From a checkpoint of a small mixture-of-experts model trained on Wikipedia: a shared expert of 64 neurons.
Below are experts of layer 6 (counted from 0) of a mixture-of-experts language model. Rows are named router (the router's row for the expert), gate (a neuron's input weights, with its number), up (a neuron's input weights, with its number) and show model dimensions 0-255. Each number is 128 + 24 x the weight over its row's rms, rounded and kept within 0 to 255.
Before each expert's rows: a language model's description of what the expert responds to. This comes from a sample of Wikipedia text that the model never trained on.

# expert 21
It responds to: Lists and awards. The conjunction and, & and slashes joining list items, especially award and honor lists like Emmy Award and a Golden Globe.
router [127 139 160 167 147 107 129 108 161  98 140 121 140 106 139 159 102 108  95 133 119 110 122 122 114 160 186 121 140  99 106 150 112 128 111 106  98 121 158  79 104 102 106 143  95 106 143 111 170 121 117  97 129 153 139  85  86 125 155 132 154 107 112 148  91 128  91 141 124 164 114  65  92 120 148 140 116 158 162  98 130 172 127 102 131 133 142 132 159 117 144 167 114 119 106 146  98 129 110 121 128 106 104 157 141 112 153 106 101 129 122 140  78 118 133 149 117  87 138 156 126 110 159 102 110 119 101  95 105 100  89 162 128 149 133 167 165 121 110 150 132 148 112 127 154 147 156 124 138 126  86 145 159  87 122 160 113 145 167 145 166  86 122  93 141 130 132 145 151 110 134 138 150 138 163  91 174 163 153 136 162  79  90 111 150 113 104  92 124 147 118 163 128 125 103 116 107 120 111 149 156 132 148 139 152 149 110 132 161 118 159  86  97 103 108  86  94 148 142  97 108 130  95 163 113 154 140 122 123 141 145 106 136 147 121 109 127  94 154 156 166  89 125 107 110  91 126 151 108 104 138 108 147 124  75 145]
gate1 [161 120 137 103 165 105 163 125 113 144 133 142 137 119 116 114 113 115 129 127  78 107 122 122 129 110 137  96 147 160  90 173 162 111 160  95 104 140 136  95 133 179  97 141 136 151 126 161 141 170 157 118 120 173  69 117 142 104 124 101 164 104 134 110 145 139 111 112 126 142 129 114 118 106 151 110 119 138 129 127 145 147 112 149 131 141 110 169 146 160  92 115 133 114 124 158 113 104 132 141 135 123  84 119 146 149 151 145 121 143 133 139  96 143 143 105 129 153 154 120 114 168 143  75 149  98 152 113 109 145  90 133 154 155 105 116 153 153 125 140 129 143 145 170 130 112 193  97 146 123  83 135 139 147 160 124 120 159 133 120 129 171 133 129 148 152 147 178 100 117 101 134 197 108 125 111 169 137 157 131 121 100  78 102 111 132 163  91 142 145 149 117  85 111 138 153 120 140 145 137 119 128 146 136 140 155 113 161 124 106 148  68 112 109 162 144  75 162 179 153 107 142 127  98 105 110 143 166 172 126 105 145 150  97 125 105 160 116 156 128  96 135 134 139  73 125 134 156  95 122 101 126 154  81 149 135]
up1 [110 127 111 163 122 120  93 143 134 124 133 118 119 126 138 155 117 129  96 140 119 149 110 141 131 185 123 165 116 103 141  85  95 151  91 139 157 115 163 146 117  78 155  86  89  94 140  95 144 122 106 130 139  92 167 133  70 152 107 140  95 156 109 147  91 107 127 121  99 113 130 140 145 122 107 140 137 135 113 119 116 153 137  97 129 147 142  69 138  72 176 120 128 109 120  89 160 141 114 124 121 133 188 127 131  82 124 142 110 128  97 124 146 114 157 173  93  92 139 120 110 106 124 176 109 151  95 145 107  88 152 155  88 116 142 123  85 112 164 121 114 121 121 100 144 141 105 161 112 122 128 144 112 111 125 125 126  89 116 137 138  84 123 111  84 108 105  93 135 134 185 117  96 155 128 134 112 112 142 156 119 148 174 145 159 136 104 165 110 127 110  93 141 131  98 102 153 117 121  97 156 152 151 124 112 107 122  92 158 156 136 180 122 141 122 123 157 105  81 115 138 132 143 158 132 128 129 112 105 142 164  81 143 125 121 146 104 137 130 119 150 108 101 121 172  92 118 147 169 113 149 141 108 174 101 140]
gate2 [119 172 131 119 130 116 140  98 125 121 120 178 126 125 160 177 111 135 167 125 111 119 121 147 152 108 140 128 125 134  93 141  55 127 128 120 113 125 135 176 135  95 146 118 118 132 167 177 125 130 123 144 126 116 134  86 161 112 134  93 155 116 135 156 118  86 152 140 142 160 110  90 104 122 145 130 128 143 151 100 155  98 145 114 109 106 148 138 130 105 148 124 164 115 110 145 110 143  96  80 128  89 131 162  93 160 110 104 126 140  78 174 142 114 151 119 143 143 162 106 147 154 116 137 157  93  42 108 139 150 139 133 168 111 137 131 192 143  90 147 105 134 113 151 125 156 152  82 121 131 122 124 119  92 126  72 198 108 129 155  97 144 117 134  78 132 116 182 105 163 156 146 132 117 117 121 148 152  93 139 107 132 147 114 134 135 103 117  72 132 127 117 156 142 159 101 147 134 118 135 103 164 140 144 145 189  85 110 131 134 134 117 138 157 120 126 115 117 129 145 137 166 126 131  98 114 105 129 141 142 158  94 104 140 113 102 110  92 141 111 133 121  97 143 170 119 145 137 125 140 124 157 131 109 145 122]
up2 [132 174 136 102 133 136 107 121 120 166 131 171 116 131 139 131  98 120 145 153  93  98  90 149 123 111 123 138 116 131  92 106 103 105 154 129 121 130 174 154 118 127 134 102 143 123 135 175 145 152 117 121 151  97 147  86 182 134 132  84 172 139 131 141 150 108 157 119 137 157 111  92 121 140 149 144 125 102 130 140 163 121 130 137 140  83 119 110 138 112 112 122 145 134 122 123  81 123 138 108 106 106 148 152  84 135 102 128 162 127  90 164 157 118 142 101 118 137 156 125 153 174 135 127 175  82  45 110 137 132 129 103 152 124 155 128 184 128  94 126 128 108 108 152 108 125 106  95 127 155 106 156 146 142 107  99 174  94 124 164  93 144 117 141  62 117 121 174 108 179 153 130 131 122 107 128 148 148  84 123 134 143 150 138 127 130  98 135  65 122 144 147 134 143 172  95 142 130 122 113 105 147  97 104 109 176 107 143 146  99  92 119 121 152 145 151 146 129 151 132 164 169 136 152  72 101 140 126 146 145 144 130 109 158 114 106  91 144 149  89 112 121 133 156 137 117 154 149 129 140 116 165 113 120 138 146]
gate3 [123 141 144 146 105 112 102 164 104  92 124 115 128  83 138 161 120 107 136 119 150 104 111 134 135 147 124 133 138  91 139 128 130 122 132 102 143 138  99  78 110 125 168 128  62 126 117 109 122  92 113 146 135 129 115  90 104 118  96 158 157 144 177 167  91 149  90 106 131 151  55 120  91  99 126 138 121 129  87 112 155 132  88 145 142  90 129 100 114 141 144 199 128 112 142  99  63 147  80 141 142 161 145 130 103 115 106 128 127 117 129 106 163 176 145 131 113 132 120 123 117 130 123 150 145 177 114 124 101 134 125 190 159 133 125 135 138 133 106 136 123 137 101 170 120 146 149 119 135 133  87 116 135 118 123 135 161 167 114 155 148 119 146 131 109 131  90 121  87 122 125 118 138  94 129 153 129 154 121 172 116 135 123 163 144 153 137 139 157 153 128 123 132 100  76 172 139  94 144 118 158 149 124 108 119 136 133  91 133 133 107 138 131 149 129 170 129 151 157 134 133 124 118 180 110 142 147 190 136 121 109 169 113 148 135 122 112 113 148 182 117  84 117  88 130 113 144  64 108 113 129 111 122 145 156 155]
up3 [134 151 151 136 141 101  88 136 112  79 144 146 138 118 133 124 112  92 135 116 123 107  90 157 140 155 124 165 133 104  92 114 130  98 121 126 147 166  94  86 134 146 151 130  75 151 134 133 127  79 108 142 147 134 104  78 131 109 102 129 148 135 139 153  85 145 111 137 146 130  66  83 102  98 154 108 111 138  57 109 137  88  95 122 117 111  89 113 130 146 178 185 132  90 140 131  92 153 113 139 120 182 127 126 106 104  79 114 114 133  90 151 174 156 130 117 104  92 126 140 149 119 117 139 106 171 133 137 125 130 119 189 155 117 169 163 120 136 131 132 124 141  99 147 104 130 126 121 120 132 113 125 146 130 131 113 155 155 130 152 126  93 150 153 120 124  98 152  87 155 126  89 161  95 119 140 130 157 102 150 104 158 117 141 121 126 114 157 134 150 126 106 132 101  57 168 167 113 128 125 137 142 130 136 128 151 136 121 102 137  86 164 115 140 142 142 151 149 137 121 125 120 133 169 105 124 141 148 114 141 117 184 113 164 163 127 145 103 129 125 138 104 105  91 142  94 135 116 128 132 121 100 109 161 147 175]
gate4 [119 118 119 135 142 102 155 117 131 118 148 125 117 117 147 122 127 145 167 113  61 160 116 129 121 186 134 121 114 131 136 146 129 110 165  96 129 148 106 111 133 107 148 105  96 105 147 139 110 101 109 109 129 143 206 197 110 155  83 135  81 121 129 117  93 126 109 121 134 128 125 121 118 153  99 140 147 121 136  90 132 155 112 147 148 138 138 111 120 140 145 115 147 109 134 127 125 174 119  87 137 116 110 111 160 122 118 140 125 118 131 176 145  95 147 148 122  92 114 104  98 136 100 114 103 153  82 138 114  92  94 184 132 107 115 141  95 114  91 123 120 135 113 109 177 146 153 171  85 116 112 117 120 154 118 162 123 123 138 105 104 136 109  89 150 155 116 130 130  86 181 159 101 107  97 123 107 150 108 111 131 128 129 171 149 171 137 112 116 111  66  81 110 141  93 109 122 140 146 103 141 147 177  90 135 182 122 142  99 158 158 144 117 120 122  82  88 171 134 112 131 162 149 113 132 113 131 126 100 117 116 112 126 149 104 116  92 105 157 135 133 168 132 106  94 178 130 137 112 111 122 132 123 151 166 146]
up4 [121 172 125 125 131 126 135 147 153 169 137  98 139 121 115 146 121 111  77 178 165 139 168 116 124 101  90 125 156  94 126 128 116 132  81 152 118 106 156 137 163 151  82 146 154 154 167 120 142 155 148 133 126 129 107  85 136 102 160 124 158 119 136 146 156 121 152 155  97 110 116 162 180 102 126  98  94 143 142 162 109 118 175  98 118 162 151  94 145 114 131 117 114 115  66 138 143 132  91 141 152 129 137 134  94 141 155 139 118 141 110  97 134 161 100 109 121 146 183 147 121 107 151 137 168 110 161 158  95 150 132 101 105 136 118 105 133 103 161 159 142 132 160 114  84 114 110 138 163 116 153 138 131 115 172 103 132 148 118 139 166 101 123 172 107 121 102 144 164 150 127 140 163 157 154 173 132  98 149 166 174 163 140  91 152 114  99 113 156 155 134 179 132 107 140 123 147  88 116 168 130 125 105 135 184 126 114 103 154 128 126 125 122 109 142 157 141  94 127 117 133 103 120 118  95 138 127 120 114 125 156 125 144 126 134 124 170 154 118 139 148 135 111 164 171 109 150 101 165 121 144 147 154 103 104 125]

# expert 10
It responds to: Coordinate digits and symbols. Digits and symbols inside geographic coordinates (seconds before ″, the ° and ′ marks), plus some word-final pieces like "ari" or "ility".
router [112 143 131 169 156 131 130 114 143 128 140 122 134 142 130 141 112 119  67 151 107  88 157 138 146 164 143 117 130  86 118 138 114 130 116 114 126 125 140 132 173  98 101 130 108 100 140  97 152 133 170  97 117 139 128 125  99 122 169  80 130 121 125 130 113 122  88 131  87 149 106  77 132  59  90 110 100 156 149  56 119 122 107 113 117 146 161 100 137 120 142 150 151 118 109 149  96 132  97 104 156 126 120 137 144 144 145  91  80 150 109 151 137 110 134 157 135 102 130 123  79 102 152 158 132 130 114 121 124  94 105 175  80 129 140 137 144  94 125 135 119 183 103 143 122 131 153 138 129 147 113 147 103 121 143 123 111 162 135 111 130 107 135 121 136 166 119 157 130 102 129 134 145 155 139 136 132 161 131 148 170 109  84 121 143 122 100 131 125 136  87 160 140 125 121  93 191 105 119 137 134 118 159 112 156 135  99 113 174 150 136 125 135 118 156 155 110 145 100  61 102 166  77 121 105 115 146 122 106 162 132 139 145 141 106  88 145 109 160 159 169 160  95 124 135  94 142 124  90  69 127 148 144 111 113 141]
gate0 [147 105 101 175  80 140 114 138 131 123 111 110 127 139  98 142 134 105 129 101 153 105 124 114 119 103 167  99 148 125 105 110 101 127 104  90 150 108 142 139 142  93 121 136 136 145  87 147 118 103 142 113 123 136 100 145 108 159 120 112 169 133 140 120 142 116 126 174 123  80 129 117 136 125 120 141 148 134 142 117 120 149 100 150 144 217 144  87 115 115 109 127 133 133  87 163 145 133 135 146 134 129 127 144 124 115 180 170 118 156 179 110 112 121 135 157 131 135 149  92 125 129 123 116 137  92 115 129 154  86 137 118  96 153 172 169 121 175 161 102 167 129 137 122 111 117 135 130 128 131 114 145 198 121 143 126 115 163 137 129 150 128 153 165 145 147 105  81 124 113 109 114 104 166 188 156 120 135 106 162 182  93 145  97 134  76  94  81 104 116 138 148 142 139 131 141 135 128 117 104 156 140 159 129 138 158 117 104 134 116 106  89 122  83 118  95  91 117 131  85 126 120 140 126 108 122 166 146  77 129 131 161 127 120 130 145 149 131 196 108 105 118 130 129 148  78 115 176 127 126 164 113 146 127 112 135]
up0 [142 110  95 165  84 163 110 139  94 138 105 160 108 142  90 118 161 115 148 113 143 108 113 134 140 102 132 117 158  95 138 111  74 149 110 111 168 114 117 104 160 118 118 176 118 149  91 143 108  91 160  99 145 123  89 166 139 128 104  82 160 156 160  85 167 110 140 161 109  73 136 105 154 136 131 154 151 138 130 104 152 118 112 173 102 189 123 135 122 153 105  96  98 105 118 125 139 119 141 153 148 132 132 112 101 163 131 154 105 158 174 125 137 148 125 133 173 147 124 155 140 111 123 158  74 119 123 133 127 120 144 115 103 154 159 125 116 124 156  92 153 122 160 125  92 137 148 127 139 152 139 134 192 103 161  95 131 145  89 151 159 146 156 160 141 138 117  96 125 105  91  95 112 141 152 139 123 152  89 157 173 139 161 120 127  98  82  86  92 105 103 117 155 132 138 124 130 111 133 117 127 128 147 165  93 149 135 110 153 119 120 112 163 124 109 100 131 129 137 103 143 100 101 108 148 112 150 160  97  92 117 145 134 119 160 152 146 127 154  94 134 125 135 158 154 113 120 141 138 140 113 122 157  88 144 111]
gate1 [176 102  91  60 133 119 139 104  92 106 145 108 151 129 144 132 116 134 128 122 170 114  87 119 124  85 170 167 106 139 117 135 139  88 157 117 127  88  94 113  72  84 180 124 143 138  95 128 107 130  97 119 150 116  86 148 112 156 112 100 142 126 134 172 145 145  91 146 119 106 148  87 186 152 131 135 151 105 137 123 189 134 108 110 112 128 126 109  85  81 110 142 101 117 114 140 144 148 129 146 149 174 110  95 124 147 162 147 174 123 164 131 130 149 144 138 177 141 113 112  95 123 132 145 113 132 120 107 177 165 136 149 112 147 131 109 127 134 108 110 134 113 131 132 133 175 137  99 141 144 151  91 139 114 107 118 121 159 140  81 140 116 121  81 122 121 124 143 116 155 121 105 117 150 134 157 140 147 131 146 146 117 129  86 109 135 127 122 140 151 139 162 120  80 105 156 150 134 155 128 133 121 147 103 106 151 160 134 112 123 155  89 138  94 130 154 107 107 133 120 111 154  97 150 117 136 143 137 158 185 115 153  76 170 129 113 114 129 140 122 119 109 130 132 133 106 144 182 147  85 166 147 129 137 136 169]
up1 [181 128  84 113 117 145 123  80 104 118 117 113 140 153 151 123 129 153 114 140 178 118  83 131 106  96 163 155  80 130 126 120 102  75 146  99  90  81 105 105  89  87 155 161 170 125 104 132 101  94 110 115 140 121  99 142 115 119 112 124 132 122 107 150 126 147  86 115 162  96 132  64 134 136 151 144 168 116 132 136 173 102 123 111 113 121 131 156  95 116 129 127 122 116 132 123 151 142 157 134 155 151 101  90 117 135 148 115 162 133 161 162 135 144 122 149 148 112 130 134 101 115 126 163 110 154 122 127 156 133 153 175 111 141 148 117 129 145 125 139 123 114 116 170 136 178 131 103 177  96 139  95 148 106 107 104 130 152 125 124 117 109 145 107 112  94 105 139  97 144 138 103 146 132 121 110 130 160 124 144 134 138  98  80  76 156 103 115 138 118 140 131 113  99 121 156  86 133 147 162 174 114 158  98 126 171 143 143 120 156  86  91 150 101  99 137 142  93 110 116  90 140 130 137 106 143 108 131 138 160 118 163  56 158 162 111 146 138 100 120 108 126 115 123 108 110 137 118 168 119 139 128 143 152 156 175]
gate2 [112 160 146 121 105 145 148 116 111  56 120 104 146  94 129 138  79 130  95  87 152 142 138 122 116 126 149 137 125 100 135 145 137 104 113 138 106  99 115 151 148 148 124 139 135 155 121  97 160 133 156 165 110 128 120  88 127 176 144 165 167 160 154 156 130  56 160 155 163 117 124  96 146  92 162  91 120 172 114 144 138 117 185 167 118 127 174 108 166 124 140 128 118 124 116 133  80 135 105 171  90 158 130 121 132 138 167 100 137 116 134 100 146 144 114 130 103 123 129 134 115 104 151 129 118 117 120 127  95 135 162 155  96 153 129 106 158 143 151 148 126 110 138 116 116 151 118 137 146  87 157 146 126 117 154 112 109 125 139  80 143 100 132 124 135 163 107  95 121 130 146 193 148 174 115 170 127 146 124 123 135 140 128 129 146 145 160  95 108 171 114 120 122  81 156 107 140 104 115 136  93 121 120 133 105 128  62 129 113 140 127 138  96 121 100 119 126 149 111  85  97 116 155 155 138 155 134 109 132 167 147 124 151 118 123 110  85 104 136 160 171 144 106 133 141 147 165 153 126 114 182 144 128 108 171 140]
up2 [120 137 118 121 108 181 136 109  95  61 106 119 124 128 133 113 113 130 127 101 141 128 125 152 104 104 144 166 129 108 120 144 160 122 132 130 111 115 123 126 158 141 120 138 109 130 131 106 116 117 127 126 142 127 120 104 156 177 150 182 134 136 135 126 141  68 138 154 119 125 135  94 115  85 136 104 125 173 128 154 143  93 155 153 149 138 135 150 171 131 131 107 108  99 130 116  92 111  90 172 103 161 126  96 113 128 130  99 108  98 151 104 173 130 132 113 118 114 136 115 127 111 109 165 109 112 144 121 108 150 168 173  91 118 150 103 159 139 167 136  98 120 150 141 120 119 105  77 152  73 163 159 120 119 160  89 141 112  97  85 112 105 145 125 153 144 145  80 133 132 135 152 134 178 104 169  94 125 104 113 158 145 136 152 141 138 176 117  80 118 114 124 139  97 145 109 159 140 143  82  90 100 129  85 120 135  73 139 124 155 121 151  84 158 108 147 144 158  97 119  89  83 196 124 124 131 140 120 144 160 123 147 139 101 134 120 122 144 162 162 158 154 114 125 125 159 115 146 132 129 156 112 100 138 140 141]
gate3 [115  96 102 131 127 110 120 140 116 146 115 136 135 161 135  86 121 151 156 113 124  69 115 122 153 114 127 140 140 111 136 105 108 142 105  85 166 169 142 147 143 113 157 106 104 100 150 108 168 164 117 128 123 106  67 122 123 114 138 131 103 168 100 152 158 128 126 140 188 125 138 131 125  99 146 140  91 103 115 128 113 137 126 119 150  92 113  71 157 113  98 146 140 144 130 116 144 123 125 144  98 166 144 121 146 108 136 104 107 133 166 157 168 185 108 175 107 154 133 124  70  94 139 131  93 157  73 143 115 147 155 147  85 138 152 111  92 131 126  85  88 106 147 132 117 126 132 151 124 160 125 106 145 176 100 153 124 151 136 114 111 135 111 185 126 195 100 144 120 128 155 142  97  86 123 157 105 120 151 113 117  65  87 141 106 101 118 106 161 125 149 159 121 128 121 100 109 107 160 140  98 143 156 138 149 101 121  78 146 139  80 160 117 107 146 129 125 134 120 121 114 119 108 106 131 118 171 123 102 143 100 104 132 111 116 162 132 138 135  83 129 123  81 120 149 139 134 117 106 126 125 138 104 131 141 148]
up3 [141 127 127 115 140 124 175 145 170 116 162 147  86 102 125 178 136  84  74 145 131 114 118 129 117 152 134 123 113 109 168 147 104 131 166 144 112 104  97 148  84  89 125 179 122 125  89  97 172 128 143  98 161 133 152  73 149 133 104 115 111  81 136  74 129 146 138 141 102 154 106 138 146 130  83 137 113 129 112 134  93 164 144 125 121 156 144 122 107 123 135 132 147 181 131 129  76 161 132 106 151 134 100 120 140 150 141 160 155 159 123 133 118  88 151 112 142 119 113  86 150 193 134 107 115 123 151 128 110 124 149 166 115 113  90 130 164  93 115 135 121 156 101 118 155  93 125 110 167 130 130 136 143 118 153 141  92 137 143 103 148 132 159 102 143 113 140  94 122 117 114 126 126 125 114 100 144  90 137  97 122 135 151 112 170 118 146 130 145 142 112 105  97 106 170 152 156 110 124 133 128 116 106 108  98  91 102 189 141 102 138 137 133 133 156  87 132 117 124 158 123 164 130 133 122 113 100 126 206  88 110 128 135 143  87 133 156 103 171 135 109 124 130 120 130 137 146 121 112  94 114 120 146 115 130  74]

# expert 15
It responds to: Japanese script and table cells. Japanese kana and other non-Latin byte pieces inside parenthetical glosses, plus numbers, spaces and pipes in data tables.
router [ 81 147 129 175 150 137 134 123 153  96 158 112 145 123 156 156  94  85  99 144  66 149 148 120  95 148 122 111 126 107 119 147 102 125  91  91  86 106 126 119 118 105 126 159 120 120 168  76 152 153 128 100 123 174 170 104  83 136 145 143 149  85 113 141  90 155  99 128 103 126 106 115 126 144 125 113  95 153 142  98 116 118 124 114 118 170 135 100 167  91 149 141 144  87 117 144 112 158 131 106 133 112 118 162 155 121 145 140 110 119 131 130 109 108 143 130 113 116 144 115 108 113 155 102 127 113 113 120 127 117  96 157 120 133 123 159 147 103  96 144 155 164 126 118 128 169 150 138 152 102 117 121 104  90 159  98 105 146 133 145 159 120 139  99 153 138  97 155 161 109 147 156 138 155 120 115 174 131 131 139 161 111 114 111 176 116  89 105 155 153 111 119 150 123  78  95 112 110 122 144 145 111 157 147 150 160  99 110 168 141 142  98 119 140  80 146 103 150 126  99 105 150 125 147 118 171 141 134 110 172 144 113 166 156 117 108 109  98 144 155 170 143 123 128  59  90 137 161 121 102 132 162 162 114 118 106]
gate1 [129 133 162 148 103 112 106  73 103 120 116  86  93 103 160 110 116 116 118 119 139 151 129 124 111 112 114 164 101 126 110 136  88 110 149 143 101 108 142 126 145 133 115 135 140 163 136  99 142 133 163 105 104 125  93 136 130 118 162 112 187  75 138 137 111 147 125 109 114 137 117 119 155 101 153  76 128  97 157  97 127 103 131 117 112 105 153 167  93  75 147 146  97 117 142 149 116 160 128 109 154 112 107 173 143 130 113 119 106 139 173  91 147 118 108 101 158 126 132 139 110 103 122 163 135 153 118 159 125 122 129 127 166 120 104 126 166 147 128 158 134 116 128 147 157 109 117  60 122 123 129 155 115 128 144 134 114 143 163 115 155 118 123 110 108 152 107  98 121 112 114 139 119 128 109 106 135 114 135 106 105 101  80 109 190 103 134 105 172 111 138 134 123  74 130 131 162 123  69 142 118 132 113 127 154 103 108  92 134  91 138 101  96 158 123 146 135 187  89 126  79 115 101 148  86 158 130 129 106 163 121  72 144  90 132 107 156 127 147 156 141 122  97  90 111 135 127  72 108  99 126 108 134 142 154 171]
up1 [131 132 103  87 148 134 131 162 121 177 139 120 121 135 127 144 131 142 118 133 108 139 111 134 166 121 140 116 153 123 138 155 162 183 125 118 142 139 156 101 164 113 144 113  87  86 153 174 140 142 104 105  92 160 114 104 113 148 115 173 111 159 111 118 156  74 156 154 174 108 124 147 113 131 100 163 134 152 107 131 142 167 125 150 141 150 126 105 110 171 126 126 146 172  99 160 137  69 101 136 137 145 142  97  95  87 154 136 156 137  90 151 130 147 188 155 140 133 164 110 157 115 153 139 128 104 108 131 124 181 175 109  86 131 120 152 140 138 138 143 140 128 128 112 148 133 143 155 111 122 105 129 118 116 141 138 163 107 112 131 116 117 110 128 132 135 117 175 164 128  97 128 132 147  95 138 142 157 141 193 163 158 122 127  87 152 113 116  83 189 145 102 156 171 160 143 120 132 168  97 131 100 151 112 109 139 105 116 126 151 104 157 152 109 138  98 116 117 153 128 139 145  97 121 137 129 145  85  88 143 157 124 151 165 114 115  84 117 131 112 131 157 147 142 165 121 128 168 164 150 149 158 143 125 139 110]
gate2 [ 83 124 162 156 151 125 137  84 147  91 113 115 112 131 117 132 144 126 103 127 106 164 125 109  93 155  96 120 137 112  70 159 110 135 139 140 145 121 139 147  92  91 138  92 117 151 162 106 129 137 154 111 113 119  97 159 147 140 132 135 110  83 165 197 146  95 111  93  99 152  99 105 120 111 107 111 135 154 131 118 108 147 122 123 155 146 120 101 127 122 174 114 124  88 110 110 138 156 116 121 121 156 104 140 167 125 143 121 106  97  68 129 143  96 157 139 115 116 136  93  92 151 157 145 147 133 108 171  90 135 117 128 143 128 167 143 148  84 126 140 135 130 143 157 128 176 146 137 129 141  98 133  88 137 126 162 101 147 109 136 153 119 155 107 157 123 165 148 146 107 134 136 114 129 124 147 128  69 125 164 130 173 133 104 144 164 118 152 106 123 156 160 140 126  96 103 162 115 138 126 113 139 161 137 171 119  62  82 157 139 149  95 118 136 133 135  75 138 101 151 131 146 128 125  78  98 125 134 114  89 101 106 146 111  97  93  92 136 148 163 161 129 133 139 182 145 123 138 119  82 123 140 132 154 135 134]
up2 [ 95 117  72 133 125 101 137 147 107 154 143 126 179  90 144 137 111 129 123 112  78  97 155 135 149 110 145 128 142 132 169 110 108 118 111 148 117 169 110 153 173 168 136 160  95 138 131 116 158  95 110 129  63 164 143  97 116 140  87 134 137 174  90 101  71 129 156 143 136 100 111 147 115 131 136 119 124 122 170 127 144 148 159 134 112 126 136 157 138 116  83 193 122 162 132 128 107 118 135 109 149 105 156  97 134 116 157 107 110 121 160 106 103 133 123 118 150 114 141 141 153  84 133 103 116  99 107 108 144 155  97 128 121 152 104 112 119 152 130 125 150 154 115 104 152  98 121  86 111 140 144 128 166 144 144 108 110 105 130 101 123  94  95 130  96 128  73 111  99 111 103 154 150 147 165 127 100 169 156 110 112  87 133 132 160 120 167 118 141 156 124 122 132 112 146 117 108 128 104 121 138 136  90 119  94 119 169 139 115 106 119 172 158 104 133 128 170 117 178 113 112 145 125 149 178 161 134  83 164 139 145  97 139 148 142 113 155 102 123 113 134 136  94 105 118 123 155 125 139 165 176 143 152 108 107 102]
gate3 [124  88 136  92 102 106 153 116 102 122 142 128 151 144 171 125 143 106  99 162  95 157 144  83 150 107 129 102 173 111 116 104 176 175 124 112 174 137 112 101 127 180 135 113  79 160 156 111 131 164 123 100 186 200 140 134 123  93 145 127 139 112 156 121  75 153  97 131 107 122 137 144 170 152 109 119 109 109 153 112 154 118 108 122 119 127 150 135 120 129 139 133 125  86 149  93 110 129 131 139 115 133 157 136 149  99 132 142 118 184 115 163 141 107 127 118 121 118 143 121  99 147 146 119 147 102  99 135 153  91 109 150 121 127 129 100 152  98 114  93 151 168 176 125 144 182 144 126 164  96 125 144 126  80 114 137 123 112 124 144 149 155 139 106 117 102 150 154 114 109 120 157 120 110 170  86 145 140 140 177 133 123 152 117 143 134 133 116 108  97 157 107 129 136 147 153 124 126 133 152 121 135 104 144 145 140 123 116 147 106 110 119  93  87  99 135  99 151 101 184 102 136 111 172  95 148 158 160 145  96 100 146 131 104 104 162 114 144 138 126 108 121 112 146 125 169 189 140 153 120 113 138  88 148 119 141]
up3 [148  97 158 130 109 137 104 157 134 117 101  57 164 156 107 130 117 108 138 144 149 161 110 117 134 130 153 109 138 146 117 149 130 157 167 111 125 150 120 115 133 150 125 120 119  62  96 107 100 131 145 120 135 149 141  98 124  99 155 104 129 192 135 145 133 125  99 145  93 156 157 150  54 121  93 138  92 155 150 112 128 169 145 109 114 114 119 131 120 134 130 145 171 114 152 101 131  90 131 141 102 112 139 126 117 120  86 178  97 173 108 137 115 105 128 114 157 111 156 121 148 131 122 126 170 136 139 138 156  79 106  96 101 156 106 108  89 101 122 114  85 154 103 164 121 134 143 105 126 117 125 110 100  92 139 136 138 147 135 151 146 154 122 120 100  97 137 118 128 150 109 163 144 124 130 101 123 119 128  96 143 126 106 155 138 135 150 193 125 123 127 101  94 166 150 145 135 107 121 137 116 102 121 130 111 159 109 122 145  99 135 120  95 140 126 120 121 106 136 189 123 139 101 168 162 141 124 162 134 114 135 160 166 118 135 163  92 152 159 125 128 149 164 157  49 167 130 103 161  98 142 174 132 157 141 129]
gate4 [107 103 127 127 150 130  85 106 101 144 116 107 121 111 148 121 146 126  88 120 117 153 158 151 163 132  94 128 145 114  98 140 149 139 129 173  99 159 147  79 110  98 183 168  91  84 104  76 161 129 102 135 116 121 124 121 118 111 131  95 125 127 132 153 133 166 160  82 104 132  83 145  78 188 130  98 142 150 154 101 153 141  84 138 144  91 149 111 122 125 106 161 117 123 125 133 126 120 116 137 140 143 131 115 130 118 148 168 130 109 163 112 111 126 120 105 133 149 103 150 133 168 123 167 112 108 127 131  77 140 112 150 113 135 122 112 103  99 115 146 133 124  79 161 165  73 146 106  99 116 130 135 122 155 126 114 122 143 133  86 151 151 132 105 158 125 130 151 126  78 132 118 101 141 117 148 140 147 134 126 142 147 131 157 147 138 156 139 105 152 121 144 129 130 126  98 108 113  93 113 141 120 127  81 138 190 108 121 121 109 162 139 119 108 131 159 100 128 116 112 130 192 112 146 134 182  79 148 166 121 132 115 120 131  97 110 129 136 138 180 194 119 116  78 104 124 109 139 149 100 104 156 176 110 140 122]
up4 [106 121 114 126 159 134  92 114  99 164 112 126 136 124 145 144 148  95 119  90  92 141 175 126 137 132  78 101 119  99 125  99 111 137 127 164  84 129 147 115 128 126 186 186  99 109 117  58 113 141 132 151  98  87 132 149  68  92 110  92 127 167  95 116 140 151 152 132 117 143 149 110 112 208 109 118 135 153 113 136 106 161  93 158 144 107 123 109 136 132 117 160 108 121 116 123 144 114 128 138 150 141 159 146 177 104 126 141 138 108 180 178  92 104 120 135 101 149 109 159 109 130 112 129  89  85 120 112 105 118 116 171  97 132 127 139 104 124 147 131 102 153  75 113 151  87  98 124 111 110 153 128 160 150 148 141 168 103 103 122 126 150 131 147 124 144 159 164 124  96 101 120 101 171 130 134 116 140 147 126 155 126  97 165 117 117 137 159 105 129 124 139 156 109 128  97 109 113  87  89 125 112 115 114 122 177  90 120 108  99 128 153 133 114 144 144 116  96 119 116 124 132 130 119 175 135 104 128 181 130 128 123  95 126 124  95 128 127 112 161 130 136 123  93 101  98 143 106 140 134 140 121 157 152 112 108]